{"moe_layers": [0, 1, 2, 3, 4, 5, 6, 7, 8, 9], "router_score": "sigmoid", "normalize_top_k": true, "routed_scale": 1.0, "balance_bias": false, "init_std_router": 0.00687, "norm_eps": 1e-06, "tie_embeddings": false, "beta2": 0.95, "dataset": "wikipedia_en"}
Below are experts of layer 7 (counted from 0) of a mixture-of-experts language model. Rows are named router (the router's row for the expert), gate (a neuron's input weights, with its number), up (a neuron's input weights, with its number) and show model dimensions 0-191. Each number is 500 + 40 x the weight over its row's rms, rounded and kept within 0 to 999. Numbers have three digits each.
After each expert's rows: "comes after" lists some tokens at least twice as common just before its tokens as in all text. This comes from a sample of Wikipedia text that the model never trained on. Tokens count by the router's weight.

# expert 4
router:555413552542480526489492474500463554541457509516483507483508469474551501498518486533535571462518596503434507586492504520463429537536513466497451473422445494503501519548542515473413543546512525552477451612470559507489479491471507475490541523423495497529492586431533587568462511521458462529494546546556488509509551462470550549498569526457492430426478509513522510485505531539539535507514474456457466475557509558444433409508498519494480504522515524468577525463449554521450493512541469491481458563426515508448429508483550535504484481567463508495465441537505488515496541490546560454
gate0:498564523483464425525439529550480465460533441424478497515477451532497484558443526481463560582489511475444427637420480528504527470489455462473473442444440473588489560576504586516507510543536435501474526522541470514512489432549519460532560522519488501543471476459531476504487499536505486525497550471461460482509489515548442537491522537486415494552553503488420513465522492532469534476551471519437501511475439532502469534502537521505551467555476465456483564563502597418509529446551406515459509504493499466479506514480498453530538487540498480494496451521541530557520486551478490441
up0:503526520484482478573515493605429446526468494432512431518491460471452525532534535449470543507518462531524542551542513546478460471491485532422459490450462485516524488514541534455540575470552527482475538557479540492551544495451479467563487557493521474498478508477427480527534604477451503455522453516480467494497413480491500472499507492538436433498458471473510522521474528434515508509509481491462532545513475532523440480541528464480533455468505489459524504454559566548461568388516464545465575426449489453512464479494492465478485557537496524623575522536564492549433490475580539468
gate1:532425509558485522509460552384498564526503554523523468568537512465466521568413447417511486496497550508499533542488537532487539548466460565540479449422465527512545474489487478498460467557476494625488507485525495475465485519453501459484440479498501510442527498459411545493478505561463536519532483506488452591495436501552520493486595464490494529487507565526543486507460436400570506543532439494487541477459482560488524396450517560454529518523496550467533464509490489485531474551508509519447450461483525520522501470508508573476474504578504417468507475481477512524508488479557532537
up1:482480515530457497516496511556579502490456459518499457469451492463538544499478457542515538427455568532538458506505453509506471479504555502476441465537485492493494540540461504503532528524508524511544454491482540483479453525478505523524507586482511514546610522526520524514510484440530429508503573520484461406559570540522476470489482456514600415471533493602477471485526496528425503522519413514528511499452485504488443487540518518471459466481481377483519501370506531508521463572476494574504580485519455464499509430483414539524516530461503527468495540473479515539477565443404526523
comes after: "-", "|", " ", "1", "–", "\n"

# expert 9
router:553443554491468506530537452519512569560452548546521558504497494470457458508500491529488572517543493609425479578513498552513432477488507560505442459515511558478497453540508523519512517556538534466452492508544514527531452480480503503467533527496456473504482526509474506551501526525426492526470523584515554508556510478471498492436516541440478502401439489540483492462520573602491458470470501434505506483562438552482450478462523560463490451517480502498514549444484522569457525468509482500471508557436503530430491488443552605423514499528445463551499509569503545561514544436499579512
gate1:474512530487480432514497452505486517462454587530450536544457509527550430499484482430473456576479519506510541528554526497514512455521455592487432527473476489492574502608493526462502484551524516469576555430431543457508504534555524512570526427470521457491494487496428480520459485476498489515545465472455524541509544530444506516447445470477468560531465516538521433571537529547562484478525534524466509508544480544522517538469554520470452473569556596412540548505460561499481495564478544457518508478447502510446512507503467492548472514466539394578545495461537470536485461496465512545
up1:473520481446435551458523482465555464606501483511502431482470508549478539519550502445552468450468547455520448434486431461493464519499542444516592517507482532444461535454570460531539503463521504535525481585473480586514457512488546495427475493454466528573515463528475528433481552521525492387503467503434405510442483554486473461518444534499470471576533510485430505503479500486463514528510507504491487515504517479484557530530476539579535443507476511542467506472556502590489463492505490510495498502512489501521543526519512480473541565496462619455427495474449570498569455495557534479
gate2:437458543504455457450443492510528535540514574528507492515437530522507503437545485498550539493489540600433553447403458456524470496453471477552474494528544485480463434508535497492502467502527503482505510596453473545533547523539454550552485475485508462502544460543473542573508503463550486507539436512464455478537461494511422426497476522464498504488568400488482567547466520512472552424503490460452497473504464502463515495484452432448517483479530474508456495487494482469487527506560530520528518522538495555465509536536492588400474485451543472479417524492453497536539607542545451582
up2:452472512486444516482508475486477529519473554501471567536462539542458489470533481566494516497506504532430554461478431485495583496442529496544480388512591469493487428442448446581513444516483508500546536552453436557504583486508474527527491474550552460514498439542463563529503436441485487499526424484474447481513559520495483495531473516486477498433524469536501511494435557520465526429526573500492554457496468476480494479518459415439562510519471464477447528437509471540543549570476483491514529440511547477467481497527405512411431507465558468497491469512503521530577518558536465501
comes after: "3", " ", "6", "4", "5", "°"

# expert 39
router:508460534508452493472506481547459525524491538534470469480462412538485444505521475554565592604543560432458460540497548505478492480532517540524457482485466525463522467541543501411439620493466506567477475520532482505542480498475475469478549522515488551519502533496459558563495478429403506486504494496530463515523500438482571565475493509454429453484491493527544481525520507510539514508473558471415462461562491543438510485439519523416459481485558511468517483411512498520504474477561510486473500506431516506464426512465565510476506497515417534526412455478470551512559583467532497473
gate0:487488450463476501526496508521453548496499510498512438491459464573482559475566491570532496545552510508448524469474509523410523474522507469450546502456394553468472506575489459439492584484433486501483507503476503524484464494487503485605497443545558514509543475526525461528581509578528514505565540463544464503501461499470479506445471393443522479406421444561500514478535499508545444503566535511418417503460469489525539545475507446491509523524535525567502513473504444486532563554559464478485509486445513476524402487588560485461484514547512503453474535558508526481544470476489518491
up0:401455561530552556478488548507533481430506429463529539519528454460526471453464479405470486492435456501568512523488510478531523490516476505595516485457548502489471516418499493507536425482558560480522503481533537564544488569477460502481479451430447430470541515471463537573411439508549475546454450493438597489503568508482497493531528481503540571497477468457441491556479516504478561482517532481511514533501541528542508506481500509552532484488492472515526519551522468516472491450408501503439430531538423544520554594515507524554526469469527457546580508478510513570470469496515526510
gate1:532480450482451520560496450482460506515488466405429440545515499528500458450541531449529528464594460455475482476497454593470476524493430504505516498418519525522547510588503549470554473545435537561500519502474506484444488541434456548461476488484527496542499490558473461518531517489534510527559496493487553509455476479521560558502535449492480454487549430487543509519575533476526464473527539558485520495538544509394410505532483546500491454533455483487519574497430435557573458426513423497486485502463537503487448483506543500473463533433509503528522509523500452460522512610448454535
up1:444475524525477509514542517525452462434527524494378583452469500527552544534433579498476516477484532435508480484539474459498480544528429456495503460455480497495476543475531464468497478439504429421526516556487546485490551494545558482442522502589482589491579388519556522508480522471523517478480516529459499487471552529442507463523521436474447522496490462546487562485503494537506460562427524502519489522472500458461456489517475473559451600490530456507444426503571536496527526446492506582524511534507546446511507538506546421512510565544537470553469454433517513541458545488506508482
comes after: " |", "|", " No", " %", "(s", " ·"

# expert 54
router:504423493532482452502470495490526505495409509544478506478494436484535506443553445514528540554506523520442501500558508528476499457580480551541438426448499493461372494530520520475470482483450580508488526480574497588507483565506486480466562499552462581529526512467424539519508516504453515498461492579544533539530527478474577508461544578463515481413427488539490511495545554543511499458470524493461532513477478537484523508411509486516462496483510470474492506429442493583491506470527491482505552513458500574475450504480505537522453488515431528498476435507465611530527500434564559462
gate2:517504478483471453524478516531477528458482557452508494469570510524500530486505529473528431551448514525486530478511507463471449513547527550505469462505418516491538505522476525467441503502505547528499477433464502476423458534471464535471597532539431539621508493521512579557447455425487456453487587547478561563521483501605477575491443527543482479449481471517485526458479539444467530566441570515504542501518507544432470428498470490528495510452552522451478556551477467498491530525478421499463509584501468507519506460446513541589520523552427584529536487478483542442488492489529487523
up2:542484509600460465530530487518465452478486538434486518453555506489547556464519496494504452561518426462518612513554574455482477563507511553531540553478455506548498493514454510477473522559506478570474494471501477556455495461503502556488534507504538532549499516464542543472581550468439524448518553569511554499469465459525493452555511525593426437465537450445562492473480542458514489482430487554536447527516549462459555434474503514515468461504569463495478545474529520428458493536481535484541485449454501533513479475485527518541515531477543522429511498418385523463522427495529496470
gate3:517482480542521423486505507554457546539477569577476560519478558506459485494551511496492435505456520511505613489494501559503489496522543506536490473557478509503587505529524475527475511424565547471509510475537458446516531520560454465466439452440523447547471552524446490494513521499423460471466461524465607483527441505503470536482523536571556474526463552421529580552595486529574504399471489465503514551494512536481475480507481485477460509443526444443470445492471521510496564556483481463451507494491562503540547477411472512497448516492517485502447471506570448493483494499501400525
up3:512534494496480572526503478481511440487537484455521458492500478473526530492517531517548536454508506497507470504507514448534492540423464463479589529535445479540448528479465561534505519587460440531506468515451521550489454446486561520522502569494525545408481461533550492515443481513565514499491541413505390541466457476506481467527461474494423525486529425540513392472442488488428523608538529482464425489515477463505544545495500538501495467496562547563498481510490521497466465483467501528550503523491456457512536479634496448466472482559542478530563515516437514475523475528530607459
comes after: " |", ";", " /", ":", "°N", "″N"

# expert 6
router:482412526522491502534532495581459574502469558512501533458457461488508491445522467526551565555522520528438453565542511518513440545546472524540445460468450514521449483510535512473465531525459526567439489558532543534515454549497502479457554506488494507481503518454467561513498540516452489503489534580564533543547526462471526561425493568442470448422423503531548518516522530567531469502473505497475484522550458546457493442443516522469488458487496462534528530443470508538451475458542472468502521526452562506411435484447567542519476509558427484482450464525449497605554564492546538460
gate1:452400472471516519525533454565487503524533599490485571425575566409521468456531522436460503503489540468452479517500483537475575554497469507457495385477528590475487565482465467504452493571465450502465528490538548467455557476553534469488503519520556511456520475464480524490451502482513509563499588565514514490463553495536533515465537510494522602438446499556519537497580497497443582499492511502446510515500416464463519493454496501488511486467500517528466519489439453469508488489500557450479543505515424513498475532562547520519519518474421457435514523510417500500456473458475514530
up1:490532488522508422484532503406415462485451387478504442517423409539443529488513499586556473510541471538499488468464493461538454449525527520551490580463496432489530432503577494521477505472532536513498511446457511519477430509488504461498468459495451518576453471572499485482518585538501442401533463520529489517479456496497460498487477445527499452540522496464556503478476513491552459478504475479500458496514494509592489466555528530475511477508534460481556579557575514466509467492493485597536509462493554532441519464459466511497569492515561534521521499528557473526562579540565527490
gate2:515499454438483518498520470487470549526528490510522560460475492522513488446463427530533504511541536451428491531550516550506462514527479486478455557446463462513415494500468487557489505563503467478461463483516505468443558509476453425459468574506518585454470455502494499561485462545539478594539493584510510485578617500512486542497514586499430491486488443567501518535558472551584485490497447479374525525543540490452488433488486488523578510513442450453452480500574470496489511433492489536521503510532479489504466474442472512559517461528482486523498535533454527447545457450410522494
up2:525471498536569536477442448489490541497488435486402488417441526439505467552504531490444527478521463466498483437403497458514519509563491480526442554557524583550480485523549479448523552496524479534535478580461543488493509516473531479576576503495457492469492505496487470509498498533474477458437500428529456459490455532498504558583523437449524506485427472475470526477487570455530552469568496538524537523525441515495513515487477487493513446509554596546525522491441578482489553445470518471467460557515456484504475538591534509524561550564587436446443459484500482492510513536538474523
comes after: " ", " |", " it", " was", " who", " which"

# expert 12
router:551452570481473442494568384590563623527487573522486514491463455488539482454551500528507600546527482522442494531477483540486455513542492575550482496439444545517469478542483533452438532519478548525481487531522542559537488558471537486443508504453470483456492526454475530542469526504463496501493503558562547535575534467483504540489519530435449500450467492507523514521503541540568531489489512496474452484509474557493485500444522509487510493466539469504468515402405530527488503499532480484479523506449550487440454495459586557484473511569451503531413498566452524564526537528537526472
gate0:455502483469492487556522512553375464480534492538516439500518496502443535551552599617469565512584492506464458471484501523500464558513495466522517553467446511473456468556471506452523520469469537479454468403475516470581501465475503507506492601474544533473500569435505452497500495466580504475501543489477465483440520493472519471507564456489508480523431525487513484474564544520481498428490471507508549551486613489452517503485494500439557483507540466409506521486530460495453540401470535523536494493562490525483483507456581516456448456511518529493506501502469525447467540445536577471
up0:458478525437443549545547535495511508484547501436491447511562525459502486491516538524483512538528524531499451453549486530489541557488500513528546498486497506456457445477512424511510492510496465458416489452508510515527551454566479516541512492532553472522569560474455521500538580505550559465502549513470515462473471514477462514576558529481521543519472507522419477469557541449518504388449574499539574530519596494508530452459477402472546521517526400520455493513493501512528523434532487413395485443507506502545456523464532460509474471521481503460559554495547558470459488488522539395
gate1:555520563414422489539583460507596452499518514486481489517407480548500494416506488490459565509475496467467499552524515495465600432559487524519422498444537544495451452424463487488556491511506461504517550479498554598481509520499547486452480529458491448450504477516507476494524487474447501533457492487456540565470525535388490492488565451506483554534522505518494517459516476494588464514470464490534502500442457466486493542426536431547510458499459420548496547450510579539527467473481473439429525506549495552481443474461560458513465479536520518529456471518509507544513544518459450494
up1:527516482381516496476614457550576530550487578451484481502491493409491495463473404496534565509499516546489510586520529487413508459494469480513428528557536450483431554480470454506526486459523491495520531546501550444474556517460539431477483465524470532495569437544512478517473525433443492482490543554519522521502478510451512498515531472509487628478554503491470471590507490568553509530511443497481533450508470455572488516471506444511493541540477489562477482433527488507548433540474499444470483484476519544478514423507515563502491467495423502449485495497494492579459472485548503476
comes after: " ", "–", "2", " |", "0", "9"

# expert 57
router:576484551509452509521509443520509534533465578466483496515443486545416541495519437530516590544563514513441508566518499523503490501515495567495482447481492513508477455492501540492503598531474580481494486558467562507454493522492508468465548471480471520481493494463425496481589530513450568517479525544575519549507508472485553504489518524455498469485503471514518519507562499554494450476502526468463456449552446505450481422435474620490524477496477451494555508449466533523483528476536516551501521642439567532430469471509536568475512507506450533549437436513455516542546480443557495452
gate1:562554605546486400512530538456555462580561497514503506558513498497531469505543504475503493568497519484524518420513474460508464541450488473557478488494499486532528374474541570398502550438519557427516571507497494529465431467559480461436565496501472535439530534443536514498513590501542555459452514528520513543423538537495517513457478494477498495457522447453509453494446536526469466516461537454494473541516526483555554527532517511546511542521513457469549499499488456460496403503536452487534495493476511534473505533510469545585545482489523523495523482471519528461595504544520443444
up1:559556595562459467499531563522576497513522477544489545544511481506510459500457524476437475561558495503503529497510457554531462613450501565533495519467482456389478440470539538527422479478547532519572510470469495573467458550574543484509516469455482565468539519516467462463508528479461529472466480521480511565421551526544528513459472475529564506477547466450557501453507585557472443527468488504503504501506492532569489501582527505539550516537498489535492501470531480556448482420472524494556433437538553522438485512529493521567531551466508500505521486470493503472479452432491488417
gate2:560496526547525450524552539587407534532522498468531471510505493530510597430566549436493530549493496517523499452507501439516462562492504433510514467495516457543476470497454441477504497534459522499478554513517483488553554453510546512496534495521447549559469552437517448470486566439478521460524504479524513451488442565395450464475515421479468430491453515473549453394451511484509481439515476503535525561551556455541497519554484466463553464474596471496513559444500543465510462503479490518515503471503519497451529525474441473524489559476478529533499451444530518527503565467504625500
up2:610478481532470557542521503585540524529485461458558457553522507494456530423477590419511533576581516456453522485459495436508519460537486492492394479488499508453489499470470434374522512521503489450533501516426474528492486558455546461488506458540410538527558491482480484471502551572432528475506505532479485488529447547467523557519467535468534470444473517521523513462501443520472477476503487514483475538511544504537418533467477553457554538505560469527488516559520535439515489417548549517501531504470542519441468543507504570503529524500473503550526474484527501452412447546465524525
comes after: " |", "-", " by", ":", " and", "|"

# expert 42
router:550475514550456516487571470535507538514444541530497531489473462460465488489539460487536553546522451458441529511530481569476538521489474548525414494431532526458484542531513501477524565509470563540438533497524472517541440479499463476472516517528483502537497573406499626481475540499443561572464556533516537511585527447484523499537515564491487467459443474568500526470465556546530558487497536522463437532504445582441539410522492556434494489550467456497525483457434481539494512500527491472500457505544531494456480479526572529475582516495450478509458464495474560566558542461540513432
gate0:511466537544445527455551549492531480477549525479510507376496497563519480519486550450492582493554448568504539551508492465451496516479568533497498490503450494512548517446525509451463561453522486477511441495486442483491552481518443543489471413480561543500548559381474491438508458526490576524490534425485450441497489545535423506557547505514465512507460446448448505440501542451529482476499570500508514444562510517468543488454466564435503485518512563571532482515485421508510561453515571529449563540503506509467447527571462507475506500436504431469497496516485462517512542454558503499
up0:507469460490478515542502489435513456474521450462525509443492447425547410491522525497465513446589525526498544460456566524491511508527510491470455513488443486556496530566561526487476543480489447470523548485527490479513477505513522558419435587504461483479476466539516512593477481400445471443578504445522424432460525516567449537542568495566553502493565500518444515468537485551457507564453487525499473532481473523575396503507548506566492536532502543509500484587466512511483500508461464491505498535450453575523490534491518439499430507535459468541488497527446542523557538560487539535
gate1:473489504352478540506449557543560467506474513505502470499506464571473475480501470524529502471524519544532493538510504564510489501449516519538425483455566505538520433480422459523508462514506468476471584504473473548472492506548434501493433509537491502545505528436497515479488544532463543529629533492494505490534523495536426478413521550561488399499434497477517539541481543517495451557519545425491487523471486477462564533509532494479583525462449468453476524521482456508510468492564454502525493500468499420530526388440571541512461513453532563538509505405459520509511545507528459515
up1:559482445472511530460419559548529482485474517547502514472452575516478491464488515456574460526495485485508523485449507444539523521510446573525456490430512455527552458517449488497556546432397543475498527475514508415552499527466513509549436496437458502532469440457436521539471526542493499504509560464516510563555496492531525531424483541538485485516564431496442524513571516531459495548582466504458458547478508486474503468487496496494535492591454447487438481457446559488489470504512549513475519455540540463481470519548503577502441386498613494543508426479527511447516547527503498526
comes after: " a", " an", " =\n\n", " A", " American", " as"

# expert 1
router:552429505555492525500544511489442572532456491481511542441396490511510473492544465526552582622498484535448457533486488506504496505553510559559477498453473503489484455523481541500485527569484545564450475551523570558495466534463511489502527491530548525549484498491493573499499532536469491494474493564488505510561502462468538570509560533414474504416513480484519525462490538614516509532476495494426443501557482512456518422455508494516504498457495423533542516496466489532496544500514511479504537548437514470422406505493561581502563539488455510495505442567461537551513570499541569488
gate0:587516489506499528566498531431467468558481510465524488495406401501530447468514516547461510458423551480521505470541523532512482438566564482544435459441484527473504556524496458531474481509493494511576447505442540518513460569492487469543477521479472552519517481533475432504475474487476478476505477529439486451547494478536585536498473499524496422542532574469531458418577537545533525579515450405504508504511578519492420454491583499555508423447521489510483547449497490554514479421548528434480533478555491555498449498463545492476563465509558488468498512510559509492474502509485465538
up0:433479532499517536508555463557543474474458444478481516498541562432537516486466490428467502505537571527496526484498511416556522534451550494469546468542460538504530485468566510519517524541464496441516449600520501441537529522467531483431471449467455447478484482478515524467552510455439536497466492486547457561492476586475370488517600521480523507542545523576490531532463506412436468511454467513422532464548477494498501468460462528511555531552443519476558520470490474474554499521476449556457452539439519469421497482496474491527466500534486518520579444458535469586484482516462487466
gate1:500587518469488455522516519440522505633542434519579487531494481502479542459528492412522551558543468555524481464466522484546556486468411499515496427527518481484435476563494535481537522518514534509477448461456430480438494522473436567472512470500485450453500488464480529443428517498533449522502433487455449489449553437554489526459459517581460479551554551367485490518490442500521409502476507509546498471518559494529478571488512481532581524500506507495524523460556497497530476553521495452511493537521490525525503541471458483471503495531507490504480365541506501527569477528498480521
up1:499517511466511520499533538568528473478468528536537495603475628542527547497444554502493533476504556482575480508444535444520503479503566516512511523567540480473398445487592491486534542514512483485492468516546561499440535561404527448407510492495454509568460430515518547465497472523529507478457495453518542442486528555424529487445494456482516508501449536497493536468483481550464541499500507564494517446413509431474515510529436525497510529535561502495490470524378513461497507395521497517512559496568474514434562516481488491493474533514473482550522470508489430504453533509473449501
comes after: "1", "9", "0", " ", "2", "8"

# expert 13
router:465434533473470467513589508505443594490428570476440527524453487517463529480523480531547557554519516527423505530456471514517507492502464527525446501409473489495424459589518503454439571526499507551444489510527509526543460517527534474448522510477451527488450495507469528499490544527545461497499531603491514554551536505526542513487549513440462480478439485498528558549534539563484478475504476473437428475544496531502501463565510522435447462478527511506536489427516514581469537470503458451482471555510497546442428503453552533533508480596443472492442471436488595537525473547545547490
gate0:435490570479538486515485558517467547481492532521516482485536366502476529564544533401437595548467503472503487544496451435427529451522496474488508496525488519569467503467464502551536473560469468459528528514572526481561429466509436527564566495511483433542523573413519531519448482443511526464525539521488469565415564542510464576510501541424512506525452519469478555474490475528491516415504490512489439456555483530448561519505495509484474487495450510484447519462451547514489473476482539521497510483492493501485490512590542505535479435488490600538488494518542516506465423510461534479
up0:497518469520483513481544510576508472418434498481471499408485400521471493541523440537498514536481507545434478481497445493461507458479518414483502461550481494430503552514465507523538542603552526463524562515518540423513543495466478553481462565402443531556501574472467515457557483416512490484490419537518523553512528582541562547457520507478502574532470487509563551476548533536528479497523506494425456475523469435526463608553461493504515510538420521475480552473406536494463491469423495502474528536461480452528527469474463524492521555486489549459476500514525498484498514525479488514
gate1:516487473523457464504514526475398472524529534451522463483429486532541475463511497503474574478474461513509503565552435444572508505484494575517546524433447506438506476492492491483507523568448499511487503427524551504548476596525447543478552555468512450480514454546468444521514512481581525482490471466511492490494440522463526540545523460455516559516495551541463504544496566556566501555534457445520537526529516522461518529511429476501466422429544457479534551437523455469507491460432461473551567474461499555504494458495569517575452461560475443443560472491536508452529520591576495512
up1:521488417465551512544508550461426521478548522428538510565486474502536456519472446463506526493497528469460454511530522559546448450543458481556498511458489525519440525523520539577544549582506536473495473366474537458553510586502442509520517542531469492437445436515495541593462538545508514487542507517493554468595499514444535600473479498439547497484514519505411496527499502540549474552480541454548565522570503539521518493508476510516472473487503495515507577499456509464514493418416479497457497481518551545528465500510508528485464458555499483459477511477501531480416485558541447555
comes after: "2", " in", ",", "|", " May", " In"

# expert 59
router:556489530597473460502522437521462565496477539549462541479456499493525453472490421472534556540507477532463489480523525630500536539508507578522396488433472516489405499533511513428448518494525501513452481492512540468562455473429490486441540546526539514477513538422473536521506464508483491505529521532515529544490543499475524537501566580404430533460476529505562562513552566560531499530494510438481451503548453535512481501484483557486477457472529478546529455476517535543421555490526477541441482589439506524442450452505497530457513488512454536485442488571514472503537555499510520497
gate0:468542489612555532449499598528494545535521502477502533467483454452525492529487533520442469585503512571519479541476507480548575514473475539538489441552595512456415539539457518524521558444554482461502481594555519429503516559503515537524549439450488484492555486494486460474531571500505500594458469478456538425510559510521475524495476542511478537485515552448523476519448465502462489479556513461514541416426444543518499492447525527465512500536485489494530485476489473530455483564445478517485499479409545488498410501510558507479423505527486504555501403481485455457542493492483456522
up0:502480463459435461445561506528433479456489410450513440497501471490519525435457536474533535442477419551477466521542457490560445492606528424465528481484481490549478451518503490557508490491437518447477467514445581516470431434529528433538480583532484484476522518460466456479585491550510611513518560474523538464505474518456520454578518536514523499504532517536489538525513581499479494451502548535538482505573488527449510488517485432548546595485495442503549457447518542558502489505497494506510499482503537467481544437527519555491538540508448517460535569501527587535515520498504563502
gate1:486417528482577495529502505486527452522521480527480442517499510515432490506491554474526529519393459467528517526558590513512495473558551438545432461475480533481503463424509431509468498567482538458521505497516518417474553481484458526538461448532482419405576523490524546440513496538451521519538567552519473446519451546541436593550545532464509510549461516547524456461466525446439486564524527493513482469520480497503535513516465468549546496501484461484582458477480532521481508416518468575506573473542520497460471465566524565503532523459580552471505506527487532476477570490484544461
up1:524412508488555544531491527466500475473484506609500378465496508542497500485520518517495480523469426500584458541521539503559568415540529435489382524500510499498523464489500466512461518522483486445445524466464525491469560445472451530529512428533474453419543509481477558505460495531489539516525504504494411479504512539532475595552585534451480506546468556530536435490454554416527497537519547498494465524518485472565501500512508475507494466480467482465505487474507548506469479476490496604503562421563511519506473465552574576502541520433496493493564491548532522473484545480453535473
comes after: " the", " of", " \"", ":", " in", " ("

# expert 41
router:524446486514485504556473485506555550510470526510492571485517494494468432470558462520509549529560485529456452523544475513519461525469459543577421457488460487548489531541467512415469506525494536485472464515536526550534419537488511492470554516435499518509495528478495557462406537553451515475454513518520506534494521486500519565558496557414433430516445479555518539450519431564533502504438488538524475557598502491490460446499500542483450433512527422537571499495452470474471466427536501471471504542465490489467452527509575526545470548485424485521475422566435513528558547503565525435
gate0:548469499507519495548513499504509423568508525572440569566517469534468445508606531573473489524507485590489459423471533445528477490514496457486482514563527506543478505501544470466506460537411566512521479515520538494463557455547449495457521513544538451544533411480510409515514526517416488481518527473442496428504469484467539480536507468459512490480473467456473519513501501415474562473468593497491442548519466516561492435509473472478488558552541475484503480508489476541452437497482495491478524587494455469445450502505546545476470545495600553512456570535462575486482515447453511546
up0:572409537478504480507503501530546464557476441555410557536504533514539428469615611514482493541564466572532492449511506570520528454526523489511467441520538492499470535517470477536515482496404529489515530507499557521489466488467456539473483582467447471538505504491540512514494461542441470536481482520484544471449456468477523516491481473537547459495424482475544533511487411530462513448487490501527440526518471515466513427511487486415456550586542432440496463494509432458444478561517489452510503585495517504490497550527544539456482545450448488482430481524480524503535463453506515583
gate1:526525581551445492523456480503497473458435538541492529488488478520525494540447505453525529477483452505431545587554511460532501543486552500528504484510519488525467485413492462531497463445481510483497516470568543460505486499478418494559436438478569505394463583542543413496517426428541474534541524504487480448482541479533449471465481579477483508473499533551529509494482443572577453469521464536460483467521476462561513511440492550456466494507500481515514474473500486591547499559561400479560485518519496387512482502563520503452499454512545456458544506493550527525539545555508542461
up1:529438406413483482474541505536503472531501501462477476504536495451586495492540514487450564489481462521560420553520540541463533501535441511516521476461477533436538507576517550443465495560524482501515434540515429508516515482465490501405448501446460508569562454495485482496464532579490515464502491476450513562430549506448537520574479473528519532500425503501408502519480483440567517475507498440555498553517526511432487485564503465554574538497475577487510496447527560473382452515502586491462496472584547517517494481465533544505510557526548513469523475484458523508467477534507521512
comes after: " (", "1", "0", "2", "8", "9"

# expert 60
router:571462510503407514512487505553537564533445539531475537457480522496504508468517472492467501516539462491478527562501499533462451451445476552547468524310472485521474535545495512488420488467534544487435438574468519475542460466503481505474569504506457506516435513481483527480507483497425507566450475555533550508570480501453564517499523579487494477468436493543528561503512440543531510481478514500465478475507505539424506455495500547497529495431445500483539527447456489538493552514530492517516544553471485504415381492444558576476459494496472473543450443537527520560561497487515508491
gate0:438429470494467590466502461485466520520506441420488478496506528465481492493430550514503485482598523489536521548500466503535490457479518493496526497392472474563455481509479436499461499556455544506454477489570485483512523509597473512417531509435556459470529542506499531496543484481485444467516501475525461435477436534458571480491529527473567455516532468583553615484550514500548510515441528502534484537556524478451518511493508525416565517497484505537471608562494510554434553474520495536536514484506482462535518530493470434529519509471521513552410502467490513462593453506499570471
up0:522566513500559471554502537525500459527471471521459512546585506529495445535536469470428468519499536516527470507573560448459496498489494457432480467586536533425492478526461524475480465484468479455528542535483549514522459502503533499467535463445500491523526506521518415468528481495534586481562524530485506520539484531563476481567515533507448567487551557548560492471464486561419442450488419491490587421461501539496483488422501489496549499567516512402533456477543464473416476524554543512485512503454495594467513573565491499528449493428478484497503465500452461512437506513453424550
gate1:597492476491489495526472557556524521436450463496447497481472524413482499529530499502474460511542521533515512519508539485499594554469459516519469500477480468474517473535467499420514540453455522554534484600499543470487450440485428554464508508438390493450547557506523497545466453541444487518481437493516458482529463520498546480471582567540488495529428468556521562430503440471538476457511451533506456557479461474509433493475458509548518479470487498460524483458488493519527470559476506540548580452562525451504464427536533544540478555515532523514451475594549473505526572534505532414
up1:547524500456500470513502498571527488507539462552448514452484540489520570557516410491488493474577483514472498536527522464529535519444497501561479506511556431480521515546480429380520499511492531540506478554471592519459451463481451494528546568426455404500508530534482527487476544511508489481470513506512489455566458488486568443545601528525446541459469509547499556482519526499541522520458439482522414487505470441555508509466460490530520495456449498491578485495517445450569517497509553557435485448529483458534448389515530560521509537468489528501483530543602458490539524513522522447
comes after: " the", " The", "The", " main", "the", " this"

# expert 11
router:502490559545488449501518488542446492546450549472451544506424481511507498435564413488569545564525574561461470513506490529429457530485486524550473475476470507576417471495550517481495533523480539533467501511535568550546434508491442511462529447443482476503503494468517566519505567456501515543543536558510548530552539527492513515504481553449463502461425489524533524485452519624541552471440475474463464512490455553490431493459497492475487509488519477512591527427456548471530492515508500455446538552391572546481471515512547496460509514532441522521485518530462530525520544483542524404
gate1:561527498459533434470501521525486474516503554505478534514507387507412507482546433429464549498498516525403493496549483544466434549565510586516518526516518482529402469485573481448492544505452439528525509484598475534535434475491520499471506375516501478489486570503496556470488557508473476548559482477454478498533531489477537504452549487487517511458482502500490459415540477450481548527454456518491469470575534544537477529478513539446564472576474446554513551439519485499531471487488518446490561467490509477536484508499552439532461482474481492493453555580564443510554500570505496481
up1:532490530435523434442492563550455446483555552457464582523478404512491516420514429453472507523498527567404486505506465515431435564522516589504489473560513512568425477480530524478479570474460485494533528497569449541507486469477499538498570388538527479482496522492515530486459574474443491497563475509459514499537600547496509502430518508449468516476495482473456466443542478526497572547424481497515473459530526530540478517506567507417529523541492459529485556478492521434554465466505519512478561487463521503510480508452535493520482438471487483540492560573502459538517455528457522489
gate2:435507545660461511490525521540482559539529489506504510463477530472446493532440489453602411556571499456533564528449491484512516509419443565531496484550475493509504462522482534472460570498553499491497545478482488521483397467495435453576510493466438532533506527533481563518448519462522476496493520506478505561580444503528553566452530510524455436469607480527536486502456461551501536553504519491419495488519510456519519486492472521576498484587546509497478552553493512497462460543501542519520504505472476482504501457501516459500453530507463464514456471428454467425459511466489541549
up2:552531513533443577497554525556492545472529435557413543480465530493477452528497489432525485497512479465529512481436513496568471449493495533546541526554464477460411511524504554446543527542529507495483495485516495466568421485521484546578449498389456437507506582480506518496472569452553489494416495523442529476513460525520604577508584580525534509442532516614506509498495425496510526536504488485476509494512504498507425549499489441556577504521536460553424504523483495487489519442476456468529488499443497448531462461511484523513463538487554520485479452439550489497464488495517500472
comes after: ".", ",", ".\n\n", " where", "==\n", " when"